{
  "n_experts": 96,
  "d_expert": 96,
  "norm_eps": 1e-05,
  "tie_embeddings": false,
  "train_tokens": 462600000,
  "steps": 7059
}
Below are experts of layer 5 (counted from 0) of a mixture-of-experts language model. Rows are named router (the router's row for the expert), down (a neuron's output weights, with its number) and show model dimensions 256-383. Each number is 500 + 50 x the weight over its row's rms, rounded and kept within 0 to 999. Numbers have three digits each.
Before each expert's rows: a language model's description of what the expert responds to. This comes from a sample of Wikipedia text that the model never trained on.

# expert 52
It responds to: Biography articles and verbs. Articles and pronouns in biographies, such as a, an, his, her, was, and career words like graduated, appointed, died.
router:581545462491413515488544472475465517475534426543517411434471491470466398479452550503573395481471541476530581570499454515479486480545493538527501480451492479438571469453486451527496580565484550565550578508421579571486494453568557516524541436520526505474398470481503480487693586526557435586549606512438479487472558545507412606511527574548501378509436461524416490527501533565442438483504
down0:610499393512440497428592456529511591480479530464427578517528478488484550501451588613492443482453477461537537525521431594515517475534484516408470511400471446485472509429497601467467409513549487502468610526453493404471537579467576542588548526506523517441491506410412493481512490425405541533524414570480506519537487482515535451466529500534526487516454525465499477537488458543482529599480
down1:522480558591483528504460576515514504484510376443477542441530552641508488488510427480468525501580502504476529473513436523526550598545544469561510501563447437495439423466429486541422538443507453507500468490456505512504516471446540531519440590460582491585513517451459512517500531409450522473543498515513530565547537395453504527457465594399427452552495510551545457501495523537475374413429
down2:495476519520539562516409490502409491474348417474527467556447386422539404536496559442491503494527530530497494574559525626504456504474531489523515554511621488475505544461490424431619486517520454515492502500537579401478562480571558548526458524540442416445462594521567503551490547517474389464393560537487535505502488417500584440626415579505466457511515538490541433472546433489455518475425
down3:518486551496460406541571457430419515552468564472429407468498593375454492577442549561568600454489539599512450499494469450545522471452481558473390379512499470542491495548487527508451485466481545470371471520523506506454453480512456541545491546474525558554534504562479406459510525424475567554427376564490499491540534442496567476478425509438507453484551488503484574455525525541537404462528
down4:477471490476526511460510495447567466584504529495390524541613438464465450529513573528469448434535478443514468520472484460428521436536466637487495486446478566455604515516522481520470503550511530474547484492443589428566551515546359526488471414417487517582575402541468437495519497463518507432578543504421527491572469548520452480507491429535468561532545510426493504589483467524507481459477
down5:377491547477492524393531518596514593456515444509460469491544568460379545529489576440473425482585544524518442463537548378467431470385524487434495441548407494492566548537521460460533435497462525456555467453505448526455533540527509567476463473439506422518484534425482555558583447500485539497472505482456463513437480390506434540520518604522544436433468507545569518388454445445546540441595
down6:438512453553409628481584434457488444502504536443550410573470538433537488445461508427412466518542516402494540472453540463568546471569590487475413472564519556450564578554482569476498553425400525422435442566538501495525578512570494512499458489550583527468470607474531578509458514477515536592426506492435513539457468545513477497443476508537547477417478482537504544389421541567491591487572

# expert 38
It responds to: Commas and clause links. Commas, and, but, who, and pronouns he/she/they that join list items or clauses in running prose.
router:489557534578427513509584548455481462521482521438505506439456593496462377467495522584522484512508492521531581586543483559531490496518515468511481548466518447640506437516523591485431509542420484471531520461493564481523514501568480454505511426423442469498427530492502458501481468397475448462492585467426495594546547462461592458526545438508452521437505414450505446485470499387466582442436
down0:532542451499486527544510462568563549543491734456533492449546453521497560518486571543517451470414540451512512444537435497585507503581461527395474411474442509556420467454524515502517553507550508476514598536467440473477512555510536502569539508446437498437504520453500467473524449533461605526502483592491441465488452596558469516497573507434460536455429460452486412505523563506557456539465
down1:574476490491475484436533562462490533535472317372535584522464544525504510579540451546414507454602489477493414494442446539459504588491538468469521538561421545593466462471478469480462523544535588532518503455382574498539504524420491521478428478475525463543530557508516418483466497557497480526539500486530468537557556484445495559433424517361411545477502551590500500538503563492485430453472
down2:529416531517511515482443541470449611515518500546563531507449485471507441506647461452451509532532460469504541544473528507489571485467500440508491468564557533469440609511556462438586461518519376518519525474476566536469600600489504542492509511472534503406498583598456529542388514521468469552395454495468514519463492440488553456601476549533559484525515417590508455523483524520451588422501
down3:555508383503512537570527501488468502540453462461527459535528570590508550490447497486536546455545558480519517393540460555483496523451588530419519462577466556489535520462532520466473461390587589470473504503417501423469504517513544562538518426537440487539523472484404466537496523386487583455465454490428534534578461465517436508516487513509533476568469552413466503504498515321476447553418
down4:542478521502503534553458517472534509481509510466497435543527559548435549466387484416478465421509414501564537505464515507474498546411560559458527536413452449445543432498471421516562530488547557594557560518487501463585531471430429513513487509415434587576478448537597503470503442509431532571561473432431502522458439521585486567521537471449464530574602539463477441502407490474609414547410
down5:435432561422504464360478463426432542448494575442470464492397597531458505521480606452566492478532509538521486475462519441563464477453513520539478391509519593460578484514521473491569389526535483435597475436511473507454579496473452538443507450548497555538528470501625506460514491495471439498540406440502448513431529468530480477606489490402589469398446456528509509380494498462450530565452
down6:398413501533439554419507472386453418523449546509541414486505398357610448428459441483433548527505475461532546593469481455437544557456509534508501448501476530488623565525497486453454477488457513480429513484439414451460562464604529563504500349497523521450534576452531608481485516544424446548498499466501421518474541499483558538475510468615563508619455465515512502486435535493488587488586

# expert 1
It responds to: List and table separators. Punctuation and joiners between list or table items: pipe cells, dash bullets, section ==, semicolons, and, La/la, as, by.
router:508471590525500457497480621462526495536508460512487586486474617524417516463423504502593520524451567508535549450503475492532491544523528431527541492492582590471504546485482475471489480528412488487493557504544574577488497541479459561509502478490436510529510487432404535498506496514493505458434468508404516445505486478511506594432498504519525555602520488455517475381483472454514425509535
down0:519497403505457442447480536602532559455396527564530483521557540550502487463503557591487501548487584485585518555489432562526455490542429492487574500521476454496413487478544469397567431521501454505520495518494445489462496488488531517508460525500594522503457489591513516493501432539398489381588553514472512474571430511521462491439565445523555540481557466510541510554537500549545457536470
down1:537516424569559471543579593395472557540439453491457528453411483563538514568510521583468472487536502546470553530473484416505555526483565558527524439589394479524466410517515563540408475509572515495483488455446534572491459509561479544508469448465511495574583501501486501506495508532546519533532407594531485491578521491501494414464454541502400481606487516503541519543533562459502521482449
down2:492539609454501509487492499470458486521480479510547586467516540443495572525488428436572488509475514461472436508451509468459507498495459535582491534576559414414475552495455494475510442507496387464485522392515540512583538534502541607566528483486514428376463522549459509486470488558446462520447463609569516515445467481491502518598465554557530449592444454610453425501503459491446523460474
down3:470525462521520487592437460493413528533414560521479376489410519351586492544536584568476530469527561507545479463562462491482438537390484580499441476514591502472486519455603604422389479435558502419453501478521553498529448512473558544492508450563596521527513434576443470498506551476425472478401443496571472503479504473451491503485473501498540460523556446516483460588472584420389474519534
down4:464396518466517521587425442488541501540545628450421468605497486475441540555433457545506425521499514563510552499524470534482478560487556569484500536459478557509640503412544430479499501543419535511560516521523531439490552513519458462462507507540537545574470417507482521468452456458504472517454507389517553481457421569567451570486531498569414503553543471514432460569410525457473517491478
down5:430545589523468478550503495561568583501571512540483479605440588448464466539565528576447492409537501478540479493498489462521397548497419478494471522581499613503525464606495428491440473481554504451458529473436502530405537519515556517407464478518592515623490463518465435490497452453460516473517427442466386507391503512481539476575459523495545487436450420532557546377417544451472559521536
down6:465500452493427497452503422461453479499475540382524552551572410474537518462454545428533483619498563300463596494480526539545541496420503515525531448445516547551571625583462552516460431478458464478487529548551470470485544499513534517526459424474533536528556572546494507552514556518463449536426444476516532449551553415526489496398515473465579435538516421585477563464414526476540424529564

# expert 19
It responds to: Verbs after auxiliaries. Verbs, mostly auxiliaries and light verbs, right after was, to, it or which, such as be, been, made, take, caused, was.
router:540459547545350577446568477497612533480484406435447569412507514490588551500454438410565430462476431420472508496547441533571469481475453428515490499496454536549578531491522567449565529544519566549493502381401461504554542514423492478523460590553598497482469459433489574511587467558534572500507526566461525564495570441500532487504483543499467454543545486399497411466481516551510497529489
down0:490477445495463428486435578514566524482436558502517534493542479511528533525476527556480475453474497469490506551502435429474487501673579509476478508471432501540432458528513560481621448537507535570527564532455580472504533528506460518605498524576522532478484550494559442476500474472413498520493470499456544443546534535560562478459502511581490459557487512503474501531558553483546582499478
down1:521548515555545413498555573423497498489403414414435483442449445450585541444535431487555469494541461483503464566504488403544526512501498511596531519604422533609482449451527524493442561548508478582519446411448536443522508553550513543579465521459515517548536548536496531565460552546418468487511465522503500524522489500446478526446417591386436487492521488593622504501546540508546490516530
down2:542478529451533524432474472515464621480536537443552527458571478483543459483486488431493541504444444538525554641467472562488537511546495467554444454582491497411458548517519457494494415461497423458457409534484472442514525552581532463461453488475562416471541547511434561434487485514541508572528511581573553474540501531512521551590482556442533529511530545626551470361519513498442451447486
down3:487469584516589550552485438471353515570477515499478430600494504458500465604406571432531585523590640601458511480517397504475516478540529528459442507466452504536546589463518523513583494528508576500541538584447485520447390428491497551550556496583574442483473449531531537415544489434529494397347435509394519488423389546435475569520445458492486500424466448423475491448455530551471448525494
down4:543459545423406537599418499428577514494487540561491473535458436544539533568502587480473475462533532519534422425533436500453556526407456526526517421429493572515536546524485449470523510519495439471534508431501537483528523450527395525513547443436553602561510509520529472487473476459515572513461574404504456457534413454411505543446605466548500436513488479401501556483476491461522449551430
down5:423488556526395503512473394570531518478541426463476426518491484458472508485494648475527507582507489543458451417492518405508491521532439542470453478451497510466521515494450510519485462461517541526476364410520494455453550524532538481474563467446514674495553426444540587514511437446556478437516457528479406523407489440516491532590522544564621540387502478553529439473488479524482492480469
down6:476477520543481537445555574514531453433480515533485410531526454465561459482513485514451447451490462497503515526474513443583523426483495569489584344470471564532609584529506541447413586452453467443477457461483477477505533464446511474512430407459519579576488530443531457593433585483475493510476495528473444508476505528455490588438505537541504502569423406570541466372453581513555425474557

# expert 6
It responds to: Subject pronouns, auxiliaries. Subject pronouns and the auxiliaries or adverbs right after them in narrative biography, such as he, she, they, was, had, not, never.
router:427548513551407492580453432427557446481544528461510483369455559595486433540523521464540456467487591389485457449476486471558545572436502470479524502552459549616531567514532535425478604517511505551517526539441422506471487499507520516564596500497450550570437425552544503520419555466477527542542506448445514536588453576507479539544451480452492581390505532478486501446528390509479547505491
down0:427534460549513473495449443546507521489389531542464530477478496538590442538455499534463537515529531452494575448512469517461520498561497607434430470540432535586434424541527565471555564509517541490561489528532500431576488514516481569543492518519447480433546472572520469488504499520453558508472450607444476479573507528548517533388529522516490525469522457458411507547410511530495449465439
down1:535464476564535472461562550456485578495517360350460495477464477562469531554477428567436484479475492480501502518449433454495572544499445432552470497638462408536441508441497499459442508545535519550482570456437562508483422477425540489446462505475518523567580495476493505517478453476497511433531520447573459578530520489517509554502468521444466514561519518525563474451490550573487422487477
down2:460398496508519546516447539542534550528530578477573509468436531471559424504493503392538495557526498514503503593477487497470530548495519555509577444534560494471555597489490438435558463516600413405473504449481498468535533590450541574450441501467467468567442504503474539498514518642492543478454404486495531439487490536526506465590444581460524494534431412564546431441577374569536475426483
down3:603508493486587428492478399496421550615444545538454427497478504425498463531396493421449553438425546530529402490479437529530480439466503574524489459555505608552394539444472484455418464532486593476523555445463516523446409460495442523528470435517538481574493446584531490512399521473514590456427444538475517503535400486485563474555514534545642493434474383422514549577510500472428386481521
down4:498457554536451455632451522473501443532521512510522487563465518492462481604512524369442518423545528477535488397509529505474599486377498549482503465445515591474531524503482471483505414526557562477625445553589483429502439521573463505573552471437420546645488509514561456477466472511542513513489532507492532421531407456576470493595413465460441420562514545502448597488469494436502422489423
down5:511513548429433528479490500438464491501523430484481453503551566503456536481486573456516464480587494529472485526517465390619458541522465656467468481544449516563593515499404504482435432480566517439576498404461511474472537439504504587489543446397585499582549475505534491537551540469476465558601448457562525481477518416459541497559489478494511536430503511478548454486507442467498589416524
down6:484490491517391571507532540420457468514481402431491446485552414460555433493419480454529472580502510531583542502494477554526520495529455536482506445510530512455496631561555533465458553457541478497501600527430422480513472504503484496502396440473504583493517499444482600449491533456514451515466487525502463493431456505520457511478533529559468419547518582575558525430481547568494451535511

# expert 28
It responds to: Space before numbers. Bare space tokens standing before a number, in prose and table cells, such as "nearly 5,000", "(Fisher, 1925)", "was 15".
router:374433461585493524514521517439478428558466503498452484401460496492480434472515533511578487528493486455518457529524473463423542525525440472511445524483518556575475480471532574411554473492474531558481572508528537610555468591392439455515549499576493488557414578491565558571538553482517508531448547452527528491440513438476491483379432446488515547457528534397516480501399526405447482428455
down0:475506502450419441471407502577528560418384477549662478390525483533523512507547568491441476355562485563488527489490458479423532520477485595443457453494464506493465490569477479495518526455562535500590531469481524513520527490542487520553525407489520524468456489536437534576510516496496525508481481509555494451535499550539494480450524468462526507570456422472502508527402530507501491550500
down1:608508462538491436543530520491520465545460388526470441466482480534475432588588354562499530423620595483485477462457519512584530572598484467586485480569448461566433502451458445533440552475530451497481470464402471588459495517512593494448478461462444477513594475531489560609566486424475472468607494464483502595485461485507570519476494495406492539512438453512441470475523521454525543451500
down2:508504423513505490539482463498456531546524500448585581424416453544473480536505558436565459477463429535467474475443572501421471515441463513556513507509501517435531548523473434423613534511501355510415579553525518495477520529501509583469412529491574445599431462467495557473440477555539445531433498571515577483459484498424440498508503634477532469514489458504556414491508419590510505404527
down3:536492494448532492529496432563433473552427486513441420449512473510478558618595482486492525470520435540504547492516427537451451566428492498537484529531495556530579523449559573539498483470541528465475539564430481437457558527421494512419558494550500460545497515494474533516457609396470509410433439470514490453514465475442548452553516493498523514528513453455347538599518485571487479489502
down4:478503532449558538548468444448484435497423521588381488584605507527464440521453510489527462436566487481511527485483477522435532543493486518446479509540483513485529533464528507512536557460518492530571537501542507477563519529463469522484451435437527518541460435472486483503514501475557574546549507424507445548571405500527479519429562511507470580510560508449479557451482457377531478502408
down5:488557532427557507449518475511541521504554529466474567504522533431491554566457516426506482450542551489528463576517547473424534519471496594510450486549491490514490572492478427542533521490587522473448397448445475538491598468529492576440541501518567555572501449461523447485508451459425539514553551444476455489475562407499588537530604507404528538530493394533600534409514573510473491495623
down6:469495462542414519466573524471453529519537401459505339507516421452554493401459500502477536566445498492527487533439519434475526492555437542472519416502497494455460561589516469476415522504523537508498527502489509428516454426529525523489512416468467563562589553542469549559490533398475457485441516516501525421448561465461497443469540505597519443525508504538575550445458574549521399501480

# expert 56
It responds to: Table cells, statistics. Pipe separators, dashes and colons between numbers in election, sports and statistics tables, plus units like sq mi, %.
router:462505593581502514568359511493493479470480410555506368501449528450416480496443585502513542507489473450525518484521494526503579533468411529475431497554465526569481570565527522574516438519473546508595513505531522457424536445516467448509493477539533466469454513532470514508479421481587486475552446572410534509557559457514567550489463429434424444458570416545464480504513460448501449537475
down0:536509406556524467415480544573537558411495496498523441517502546509585491452479590595452531422474428535448514501513561460525618487505454565483509430425412496569496532429520492529487448494501522570472551457457530489523538484540546503524505499479443524489528439506452483604435434489426534454527486473472477472578507494522509445484509470479465525418464440438506541419500554490451431501472
down1:490540487536497514540447545490509547535512386432465487432482527632594544534483437571506446465592540486457480425442472453499446575542468495458522476594469531560459459465491503528482486449442423437531440489431541508517475517478487416457454404396550551495610532566447540551507634363512561532509489531493583517445597590499465536457472525392464508510463518551414504474479595560504483516513
down2:486509600470460471488503480396363487526486538550546533459492546384500544453618526489444542425546559490504485593453544498473474479526520553564470513553577554480450528510431420384555513488514390514493443571472533510470452580515487550450540543544531505455538554543443564535426566590555517576484504511554511429520526440459486506569401526508549442511521372563532411458523519504513571522537
down3:499421531490434372526423419504519486586487531472408553425483594491503528543444567485522449406499517541478528549484472490460492545401427572474434516533472606479464465485566542533494561496533569450439508509532531489503542525488557545532567496440559501526510495541542518464530533441477531433460410493515440473484526425483503489512505560485570433541454418480568432523536551501426426502465
down4:522453526513472536627455537463531479492484545530452446524550491578493463542416537480458510428550481530567491481552520481463468455376499528527585461451513595513554551554419480536493579490454532538498503486541525515538519462524558494461537511488589635474515464467584470505561474530472488528522489356418587556571448536586555568451520441585456527606527447485520385539442519446492470552457
down5:437553556517436462396566493512525518444580416467467530470502489499525484500558550473564444556552507481556461550498450427566510538475420468469448528511511499430558552573514462572489502470523497495491454475453487538523588554460459566497490519532538540477516472539611512501465422528405486444484446458389458508376507509484598556562526470441548504372473383561478541383429521469515511541499
down6:472492479593411504445523496504455415505469534477464367518485466488515465497463465452491520492506544502515535570457427432476581488541465501443491434464456494490534572526469495456455517537478490367417483504444477449570563581540565519465517363488401500470543554459471553519508532510421467574489480461498473529490490430483407477486564487513569384538536504474502542434463548578479443529519

# expert 53
It responds to: Prepositions, sports headings. The prepositions in, of, within, throughout, plus section heading markers and table pipes, especially in American football game articles.
router:457523500490472475558467548456650417531525475464535580512502566532499523486455488517524446416526431540599563478536511552469513524492545512527457524520493490478472513444582487583519501637458587575529493547456444626503540480461565403455611535532522542521524463475483532524525497493435492560403503481472512544611491450452455518478477593496478441556415525449496492606516453433564528476418
down0:591472480482466514464460528576488439394512579498589542492517498470496499497501618413511436419459409528480526554475527509495627543450553473493467496431341485454463485593498456521542497548459504571566551544449553509493477552571508511515567433462551519512498498476502517490533435542385516513582572505567492514566453546571476522476551501509468527544450553388546508496503586506528376508504
down1:493571447541485473493456619443500545505558444432476463452508457523499500512541334479478523543517548489568503518495471552422509575516508560590419486524505496553451438420522490514528539593476502582560479495476501477516481459468593495522486565479573493626439518530489411543504468497557447484625483463481455482521538487489535510392417543407447440472472505522507473529554548447553443477483
down2:630532570586485523509465495481400505568429641466482549468365512458521522554522444508500489469532519505546443536503555495542455516501457489590469460621604526494522519566500443453606478497525368529472572455522444479564493548468460501465450532507515481402439493566490526487446541557516545505432448495522485459514492550458518549573407556495554452551480480480469442416456496510528593432491
down3:448447581547542410606500474495466503481482477459433505487388563542493501476520544477482584455516500551473457448489510387401480505471543570513427504498584491511512467569555483475465455432434527492489576530390542544477491492520476565531562560515472518503506477473450499501475620432479519486373436518474505467422427446472472549540371514532556426444490460517498444528514486446561402511528
down4:546449567423509496545429495509458539531487467474434381575498500505498460496482538562563484514480511523489440456487485451425559578449484588543516474380404521431460482470590425486458459534481529587511659515492503472498591493527421432542489382456463540522469516481456545503469366446532580474522416449468538465510486487548463553486518435434411445591531497438395539484471449450530419545391
down5:442543522460494533436515534529521624477572538430472565498473475445422440478468590429535500470567351516493425359492542463476453520490493469478455453531461522499667441508543513514523433479487503419526453501567497547427609480507454509553489479524510531449549448542526472449543437518433354465481513426519477547403496450439503558604537543456576519384392464459609557418453536505529494575611
down6:379435483544434524495479491411487502538525510471548425501426539473564494491513495462501461505562535431442460486493514440510538556492532501491596444514438462426556605596498461520534445423490491488465490516481508515514579532551487622481424430518530604510506570543596621561493578478492505538445499458506420521555491512508539486449500470496563431451432409545509398500451513495466520515477

# expert 36
It responds to: Modals, passive complements. Modal verbs, infinitive to, and passive participles after is or not in explanatory prose, such as could, may, known, recorded, described.
router:450518597487460492528462539475489499480450495442533456469482518547488488512373438429556473444553668434456478557481605529513500537476512466462516473415492552582568444428536569538563492478455582518512438509488464515469581520428470446461466407547492472510494518521458479464511515416577486478527542463460512468528466422559429558458588478465486494456461568482509465480451450450451471440543
down0:522468540415518458449503516506580521457458540508519496498525539517512492569507568563480506428522542587496495565501461484508517428500500520483452491485434401464359452478578514494531464560507479572530535410479491586449516495511480448509569470433490495449451527572540458468469517428387509508454510552520510481572505460522498431384582490474482559528457527417476462480524492558603432504494
down1:549544476626495457494513530520466488490525364460462506469439457576472567517523422526454575488550578452449470459486495522503542494542540580575449497596498519562430450462521507458520587567478542536510534439423517541557425499542523486497454432413619483505625518552440552565425502470506584487599547435455577553547404506556352474424422493430458418507443495566444488475501521525546484442489
down2:559505505478570468541474502494476470534579537509468509391513504496492455497516492503499571513469484433443584497464540523457503508491554482478528495596568507488493499504465506478494451521527350447395503504502556554438444542502530483444550539570495473500490501479471554437490516574476511549464462571529490413562489404402510528594473528492452462565474539489591431552477529556540555509548
down3:488501561494531504568455384538461576579458596548468447530484522487485468626484549364522513561469560572544481455556520455465527429441463538449412506566442534593444504433488537491458461539526524510464570490429464427412480442463499520518593532480515395499469482540522445522477543482470483461450492489456521463508461493427516458508380554554587466444461370464424510538504534526484488497466
down4:531490481450475535606392524437494479537554555479578394590548431562468482509434493473485474473524490474449502481537443542486564456407441576552504534448480511466510505533481438550488493485496498411624568493473449431436486525551456434539508460466425609593422490453549525529513580498471432512506538458447498468521415533550496542556545439523520448482621502463468573515505472359541476502359
down5:488433635467462468434450437531517577430578446507473463500479556513402581484464469481486535415571510464474432436477484433483523466584537559487439410442529563481550533485546475421554465524573569460543479477478459509479481442554582537515497446483515582590533552495496466461522454452431476410447464551555531526456544460476478514569470477420538526509485523545599520431517497469482567507497
down6:390566562500509486498505508398418508538534456524477409488451461464656512487479478421321505491517421511496580589469553525432549511503588583538469460419530516473541530521428531438416541439512390514549497443448452510511554508583544549494517424523573509378504591489535543498514532446509426476444506502561509538526458549485485621416588532577541556481472468608470512435432520549431497526584

# expert 57
It responds to: Copula and auxiliary verbs. Forms of be and have after a subject in descriptive prose, such as was, is, were, been, has, plus sentence-ending periods and commas.
router:568500590535458495499566551518469479491477495458437517520513563437497541529535476503593515563491472436507529541489507527489492529471395558548473485495403560517516531500558557448486518531429488473525528403497473520493551481497542456535490482510531526512494479476581542529501555381551550508483531523489476474598482505472512476523539537489488412501529496375599434487555545509484509445509
down0:531524455445443449525528488589518562530442622441556546432487534500533548489486528617518467472519521508489470524486419428489467472554559488480495483394489564555385416468558514480495524522581517437597580460434471415494571442470516531571574539486506449433463487521531438493471466417403507519569453577470512414499506515570519447413537550503516549511443496394536476494563511529555495483490
down1:580538464571512442495457558470472533495559392345371515507449566533553522550479432486515524447585540474429420428398505507476538537475504545562499548625389455567471504369523518479480538493516481587514474411455529443487489544459577486508378506548553499560569514504525532578517560488478468453518481547515474561532496479562548556479454534444480448504473580555506469521496443499484504525492
down2:489500514488512424467480477507558477601546494467530435435555472479489493566489504432500552437480485503508536527493476474532510457492501469596446467626498507482499553568565474510448438519475375492449438448485547547521461524488586506455447432493574359393503596522424408458502514581498557574457480561472547524526535483450557506550479574444542494555502471555497475433519431500441580489498
down3:547496465558458545574443417432477475505410389446379522547512506443435515609489519504571509430518534535513469539516411451442442526419541500489420464509453520550431534497578590417515531468481503509522390569422474459528414485409506581482406534547448546499541440540445626592452599443444522448444457466578569522493516524489451492485496564568605531534513454423500427549443485470443359460447
down4:477424518450549526616393529523505445516522596578479416571514438409518540511470603569471485465597535493525432472497448505507543562444554550504487475383451592483537462490549447542465478488436452500458464491534444440602490516518422495587548589479507616530458498494587506472509448467476478474520562423481582425509448405544509487553562449558426450543514484476565539536419464435475507429461
down5:462540597452468549477534499538421529450506408479524553524485570536446524504510644412484487531513556531438369533490581430512499469497435423357465477464454560534587558542446559466562516428591476430565483473527487509466583504522450490487468504461466611511486539424553492488414455486474473555411429465534425423421506505450469476584418563441543547403513456503513523479476501470482500551525
down6:404523489526469519489409504412392456504513538512523465580508381450534466471463496356467562575500502560493514464442500535486531490550509470531478496485524440526597586567521459530488483557441450565444501541450429532516602558573526503488527436453474581533537520501613628525522585465485498457510476544496490498566565528506507520482514534556533509488473491566532576453455605595432436471576

# expert 42
It responds to: Main verbs after subjects. Main verbs and copulas following a noun-phrase subject, often describing construction or structure, such as began, built, consists, located, was.
router:498482565583457542464517516462517516549545404495532581489475541492507520495437532529508576481520430475514567496520597574527501514493451516498441479432491505517524470399577611498558483503465509459513536435406528597456529445425548412411492487513499503513556548441561559517575549485492572458374526580479502564444584448529545447521525520546547448399488534406502414474519403440466536439485
down0:513445586434453525483511550487535520384434627524461549459529565515462537497488521553463457373487529496526521511477482476479518485545505338409418444505444498564410433613496526509475499444567478475547609461437454467480493478480520513533510468484541478449464488502534530534490448515471530501511522570483485484523552574596473472383502552485576522554446497519400570574476517557649523512528
down1:565466535545398402495527521490525464430543490493464552463440478527568457500546431503477500469498609461444422532405472433492534585536495602592471455548523526661376426467500493414459549538499476496529385468433495524542524462529497471529410415472579444555508558486506492615512614475481541490519469545503508418523489514567521475526420481437496492512492657564478510526516551497503474417417
down2:565571447544531476452428448551426535511568554443524548504473463389490515467568463434530472541522520461426624521513544521531565448474461508606482529586546512388499532456547376540495515539586434500509527466515529477523472531547527498465396512471555529463548543482486524466456523577585497551507463546491533526588530454426520501513462574549552524518484529583551469493526460570624583482555
down3:531494589525569484527500382542432513521482502483433500565573545460469493571529538361565495550506597623511599428588467450426526439410494601425445514513462458570487595513488610538504448490485515433425524548480572447453483521419469538542443565518557427491519432585455506525545529485515475493431527521475520449467510525498553503504426503527563395485451442393413476544381531484468414534464
down4:565519471449513496545439419459535508520519524557512427603450450516456426557442490535518462519550485533500471464472441431481466446488519544513449452402457583431478517465575426475491553511543555453570505519483567387500589509541460507535474493464487552599507498525483518503473478464494495466567484428419529457505387536581528462501531502539445492586572496514522506531433553507482445464459
down5:439547561512426500443538493488492612476493453509438432511442555432569575529477470519508561515522449502430482483613523421469506486454444476493459484487549456497583548557508489512524475447561444443434465488492450500408554513499522543504514422468533536488498519462537492465493408538437484506453491524448486565507584467506614523475529496446547552437427407563525525402453506480477482436455
down6:500450465507443492483503540381470528506494530507588392535542441482491484445529435415432475507440525530488534541460530433470538532508454476466522443390466496480531614566472563534451532476369491572503517504483504461440607500475486442523542437529453473475453551509496557484442526496496487581510467549412419538443462493470471464472555532504495466489545426527540476390426644537497512489507

# expert 13
It responds to: Common concrete nouns. Everyday concrete or topical nouns after the or a, such as aircraft, church, water, football, village, bomber, eggs.
router:500506505574464547545488543503525442512472474501451547398468534445459441513494455413566485537532471445570500514572436575570498614474497440463495402424442383447536540517511540514448394570527571536512556542436519469453527518518563528554501539521514371466548521479485522577591461532469465511429559598460462410556493471444632494501467319567516410549484500503468497505459446565500409461518
down0:496533424470541456486474521564585509476514531498415481482597447395515589527523550506477515461521574474490527411515553571482527437486558538457441406461522518513421482562541455515489494462587496551547453487375521535491468504479453528540546391499503489492438461465493427481474554625397496490485504536461548512455439453527523475477619509487555486506423477398470572489488526527629433552390
down1:638534479570574520470433491406504521500501390506515572475474427510499423567487415512432526457602496572392449547499434395400445502544458484453432471503520529554501507499454476537428502503474605508560460489518472458455452469465518539509427426467424475568572486610487533526485603540573497503552503557508467487458559544482467486417458492445423425462482538488442473593462423550574448483560
down2:522464629511508413455517458446471463514500590443439447533496508519457519454495579432521471529548535497531535584464472532491466555424493548474550512572510522449569564476494436570542479483491411435542511440452530485539420589530564515511497547487551452528463517431464503427518565608520513525507539530461495545544449519450499555589440544480568493521499512524567475445473492461519533498531
down3:591463459477444510536521454601453510558452557497570439482559493409472496564523567481530476501513550544478488452576422552531461511493519545473492407422495472499510547456536502525487452466471510467418532512440533436407463480424489472484583587491567420609473462627422515454495542385504540572452451555534547456467463472535464511568495613444509447450478465549551491540532535431531475550557
down4:462510535463487609606454492542559553474465522462499420582523464476492473515485513413521506423448469404448427539583516448413543518488506530565494449447494626467520505534502460436491583499454508432573421472486522463504519470495487463413436447420500566542500439558532466555467499488465500498548564383495492513540544574619525596541488533511470565576560422445566474507515453434489457525405
down5:405584597471487509427447518479533526505503504493485504482445502402424518517513578423512590506580574516444477517504476536442482550517526486510424399472489488434608547438535479567481472465558617471570428403565531537493521512451500480502525528476447524511554516504445486473513412472438377466578454405509411487429528441466539427589503419484557595362554393572469492502512520525450468550540
down6:459516495486470595489553514489484537461436425485563437547505410456535401506415484415368474444506497455474469530444581461464597439546569512559550476467463433557543530537428536526486522460476508411498537600509468468568516437474518506480415518535444513449542514536530552482456571377586468538504447354478430550505456439483492562467560529425475460471512458465481546509390574614546485615582

# expert 24
It responds to: Action verbs, prepositions. Main action verbs and the prepositions they take, usually mid-clause after a subject, such as received, wrote, using, through, against, causes.
router:439509556471462463440394518508600490559564412458467516397507506434530475527578403449587513455559415505542458567465539556514495551507567435529538503441478445479516465488600601525507503515503443546560495493526534548522550485422626438444476509537446471434553544453436580486498514504496455548505586477529510543536502464487520515405575474524440365583556501523482486531624534476535539527501
down0:501491549440446437521487520546598570464523554493503394583524493529498528535407573517531464461458505555521435493526460518491513551578518475497512483546447509581373465414488499457569401512531547558499569499461512526487525570493517433508568472421552518467447504480487484496537454568474467494513555547521616503519481448531454478467517542502489554480468504511455492528494557534576424558473
down1:551420546563458513501495487446440465477417363470462489495448540474497525447494461528478430485630498510518492594439431488522497528515558575468436506514424513659474470523451488512498568475469554513530483536489590483495447472469501507492445485404536502568571535563513502610413515505488529506483494503461527502567514444543535564409440590496422478558475588546473517540516547609468379482444
down2:481468518427555540520451437409445508524490621446495492441486501446575451488593488522479533574496529520504560581497500543503491571444451479534441433543620533430452557511511440505503386468591417473479517543555499444468453643498477546538469555570502500435475528481458576478445575600454438499456428544479457515519580477503580515538362521545573469476458434514582487464474482524478616398503
down3:561454510535590532621587521444393503553426553522472435489519494428495515482447568415593545535508534520474489526559492490476444541401496560491397467523542480602535588545460570446402513473462562402434519560508519518489465504465511526516561561459578463553498487513510470500511463493536565462440529500459617459415395512438543510588405571539519382441580584413473468495459503473477423521512
down4:568457483389504566553504500404486492483494570539474544553578488541471485496464542533482439551495520536495416551485548490472487537471529524514477473432471546556540481579503503469504512492523538536559540543455499486484517520500460471573489436451563575478522445467527438541459458473493425473548494424469555402405392554648493500466540459519430518557535471403519477479396498405506425582462
down5:472532523476434455526449503584479607516554532535485565547540586427516505495509493473488457569534432516463483491509443422446471422449494454463523413489508516489538576548538504552567525558537466477553464366519536457459509516551570474461454443533484526530504517399464583481514438539446486417520426509568411534494500543507529516605488513453533490430482422464540401409507496462474472582475
down6:415471496574483567517519482487485503486494489570524453535546517460571482515441431501509503548538488461540503527383527504491460514497442562488529540502480447504584551635469482562447492560388443465505556509513514525485611538466481539508504416495427538473502536472505515526502478498523471549362491480550482529464526533482505524505564481493520414512543524558503499443510463533559547531552